config.toml
n_layer = 11
d_model = 224
n_experts = 256
experts_per_token = 4
d_expert = 96
d_shared_expert = 128
activation = "squared_relu"
moe_layers = [0, 1, 2, 3, 4, 5, 6, 7, 8, 9, 10]
router_score = "sigmoid"
normalize_top_k = true
routed_scale = 2.0
balance_loss = 0.00258
balance_bias = false
n_groups = 4
groups_per_token = 3
shared_expert_gate = true
init_std_router = 0.012
lr_router = 0.00128
vocab_size = 16384
norm = "rmsnorm"
norm_eps = 1e-06
tie_embeddings = false
optimizer = "adamw"
lr = 0.00255
beta1 = 0.95
beta2 = 0.99
grad_clip = 1.0
batch_tokens = 131072
seq_len = 1024
train_tokens = 683400000
steps = 5214
dataset = "wikipedia_en"
Below are experts of layer 2 (counted from 0) of a mixture-of-experts language model. Rows are named router (the router's row for the expert), up (a neuron's input weights, with its number) and show model dimensions 112-223. Each number is 500 + 40 x the weight over its row's rms, rounded and kept within 0 to 999. Numbers have three digits each.
After each expert's rows: "mostly gets" lists some tokens that are sent to it at least half of the time. This comes from a sample of Wikipedia text that the model never trained on.

# expert 108
router:549512556510496473534491581536546536435582526505413567487506489434496490503521488528475511577432537523508489493539480481494491578531562497522526469471496522501519486540463444451457603532516477502518416454498498462511521470486526498482496446512486506558450466534523443448486482530494545436516489485506545476503495504446514544510524513468
up0:536521439409409481539518486542464505515461474500441505504475535546523514525504501455545487602477504483533564455466497436470508440508525527570443532542563510503534540549467586508534469491522501418476469554493431486495497501478483498501494493559474524522571495513430424515496426480530596505530468469563424466424480462424479564474488508483
mostly gets: "- M", "- S", "- C", "- N", "- Al", "- I"

# expert 104
router:467475601445471466505497587478483536473548528485430535469458480453512484489566519464434511522442473433541590503490522478459458500533531529577495472466547510456505547522517483422504530512567521448543409524533457506486502498566472591381484454553533445516497449527498440490563458476452566490516521514514467462470471480494498428477503559541
up0:539501566480420503531464473508522511479513494464488518454520533409506457569446504469484431637525476480558519416466488538504536537530554454561524536521518576537479481526552492521497490501497477453469448513528502529457539513439479432483485462476441522514551498431507457537478499542523460484525383489510514494496503532426497504445535469462
mostly gets: "% | ", " | −", "; —; ", "%; ", " | X | ", " |  |  | "

# expert 204
router:511486528469440527509489565502549494508559480461460519503468507479551441527496459474438439636465523463501526482480419516439495486493557534535526519515496520459487498530515518420516536499496535491494419454499467495496570471458535524465457444548446557491518451458480469470524477509553521463553503515473534510452488446494524504447478508473
up0:562502488495525463472496572420431526508470502412472548571478490567556582489514515520503531452477422523580477457448499519394486464494521504516509478487526513545456498505569596495532462505502490538523505494545484493498554509526503572474439472503496513483527413460419539507532506472544484552483538556551445500508477415476484499535447448493
mostly gets: "300", "100", "120", "140", "150", "92"

# expert 132
router:568536597494477490575433569486544535500511522450497533486441489525458475499469508537534465544451462494492576490469515472525506466552475494582505485496541464482459557500473468480443528507521464535539419504498508452529541477522545502439470536578405511568504496556482488430493488525532593402512494528459490509502474539403454520487493464427
up0:532538522517549424498571485455559526446484492484463429523481473482438476480492590488485556508556474509474434435444481488559450472448484517530494475542493451482485515460553474519488451530498593538533482555492515476491490488495463521444528528536467498522542553517446497540555500493457543469469436587468577496524453480422509520498525454501
mostly gets: ", including", " such as", " include", " including", " via", ", as well as"

# expert 45
router:550495509440475434525471519509505564474498466480470613513498511511605517560538510466458542571488509474550555458492499487497500502509545483559473513441514595530502504528506518508530576467518591438558453478571459514579465475515525533423489506507479503458491435473440453420548518499531564488523495549517424489461486471410476529431531505460
up0:523441455528458508459422546374449511467580521396556525488485550494534493548540526486532489524481464524470509486442529531548470577548448507530473452501488510535533430509474477541532415537543539513542497471512467480577487478454427397472472486469531490468542478507475504591481549520528462544526460462529483538482479505476458421475480522382
mostly gets: "osaur", "alam", "aux", "oris", "ois", "omy"

# expert 181
router:483444570455505448556515592485487555523535494480449463467454446479516441473531490445464501521418531490523634434506515466471509487493485564573460473542577530484551520516500495462559544524550493452535450518490464483521490443484505550360440420562511471557476468548455449512524472491530594458509450519506471476503518497491523475483527509537
up0:525451490474426505489544458519528554480527535512446530499565501466506457497559455556508414587521499478508517523489498495465521505455544488500473487448476470518496542465455485502496464455477479527434414455518481477442453465550433516529520483504456543507560536495553480495465534571522500484539536488495493501494452482479476470423514473451
mostly gets: "% | ", "%; ", " | −", " / (", "; ", "th; "

# expert 23
router:555509557467566508539531541533518566471526494465447511500461459469549529490489440475440524570472480516525567513556460498421504428497485554593510531448530516477458480526511522423501598509526544440522425522496471494464463515504495538422461460496487474572471480479488512381575493465500549512505459456529483453485490439477490535525514506541
up0:466510500545498503613553507546426439513512469502496545528440411556509532505534513453481503529430467481420514409517427520503439497546534553522562510581554546472460511522519439487505564523430510522558504504434490489565465405503491470494472566485508503469510421501517466508528465444510501473536573517471497476528502559529563475516439463531
mostly gets: " politician", " actress", " artist", " writer", "- Authority:", "ologist"

# expert 136
router:519458569494446490516492560471469500567460505498475505464511469484542488558556463487450502579520517465542515454446513540498435501544560582565508520485519515516496504508560561477469519540517509452469479533520455508495547525511457561452463473540546494484501464460476428466548444501563559470528447513487458513485388477465551527449506547450
up0:525540522502464422554461541482536532498523569452506476534541448529478446513503532583493527501490487417528473519508537531471507481593474566542505493533473526529604489515436517492486531495493419455507490529484516477584558516564555562557497467498511524469548525484422514482496515428489508536543525495502476463492425503449511543471511444460
mostly gets: "th century", " kilomet", " years old", " century", "600", "781"

# expert 111
router:570538506464452512501491528485447483456594490431450577526465511479545507534516478531526497536584502484577563436521528487466467453525552538559474519494528454565493534517442566544526540520446463455549466481494385502530477483524536549441450494519495518512494488454477487532515505522466506472528473586561468525447484454477411462506509531546
up0:558517545488495484504476495530412492437559578513477538505491537486477534588574512516431487519515520521541524486514526487512477468458502446560439489519559478551451530509477538458516465532483527513461506501558451534485445438494518525455497494474461479461508481484469420467549494414418464504532472583515561520493539499441505549495459594520
mostly gets: " music", " police", " neuro", " variety", " medical", " musical"

# expert 69
router:527491515481422439495470539540493496449535505434399547483470513446496460490544500467477476602451565492483621476445514509507450512549519528569489483485474530458503510593505489467503535493527480502499444495501472527567533459506487517436522449541444497540529435509492472528490436478536488487533498536450529508461481443486478539447522524426
up0:516560485446403460513538457473560556576512435460521518566564528518486455455528540534551564542453530457514492506519454474464579506492602457496452558527538493474464532485470471497603496524415463470517479498461547542467520511482518479472521505440491522543500490556499516485497559526450492543605539473584516443512557463450439494560439481561
mostly gets: "|---|---|---|", "|---|---|---|---|", "|---|---|---|---|---|", "|---|---|", "00", "0"

# expert 97
router:519496549459420546521444574460490468536514467499445520524517433494467478500482496502501533542539544487562516451450502530409477466472572557536471535475593440467475502569495463477499542469515485493479446490448444463448542551481454567488511484543471502501567490467491421479533478493534521443483503522512511492443425486422526488445489502491
up0:507532484452422459531598470480490516421565531494386565493448551482482514549534539523482489496515498480480510475561499465500451445492503514514432579516452524552455584467466468450474575539379459514477474524469503545440505521549514530515549500445471488494549512524461457561485504483519417429469489435473566508449484514465507491459499524531
mostly gets: " worked", " gave", " using", " provides", " providing", " to take"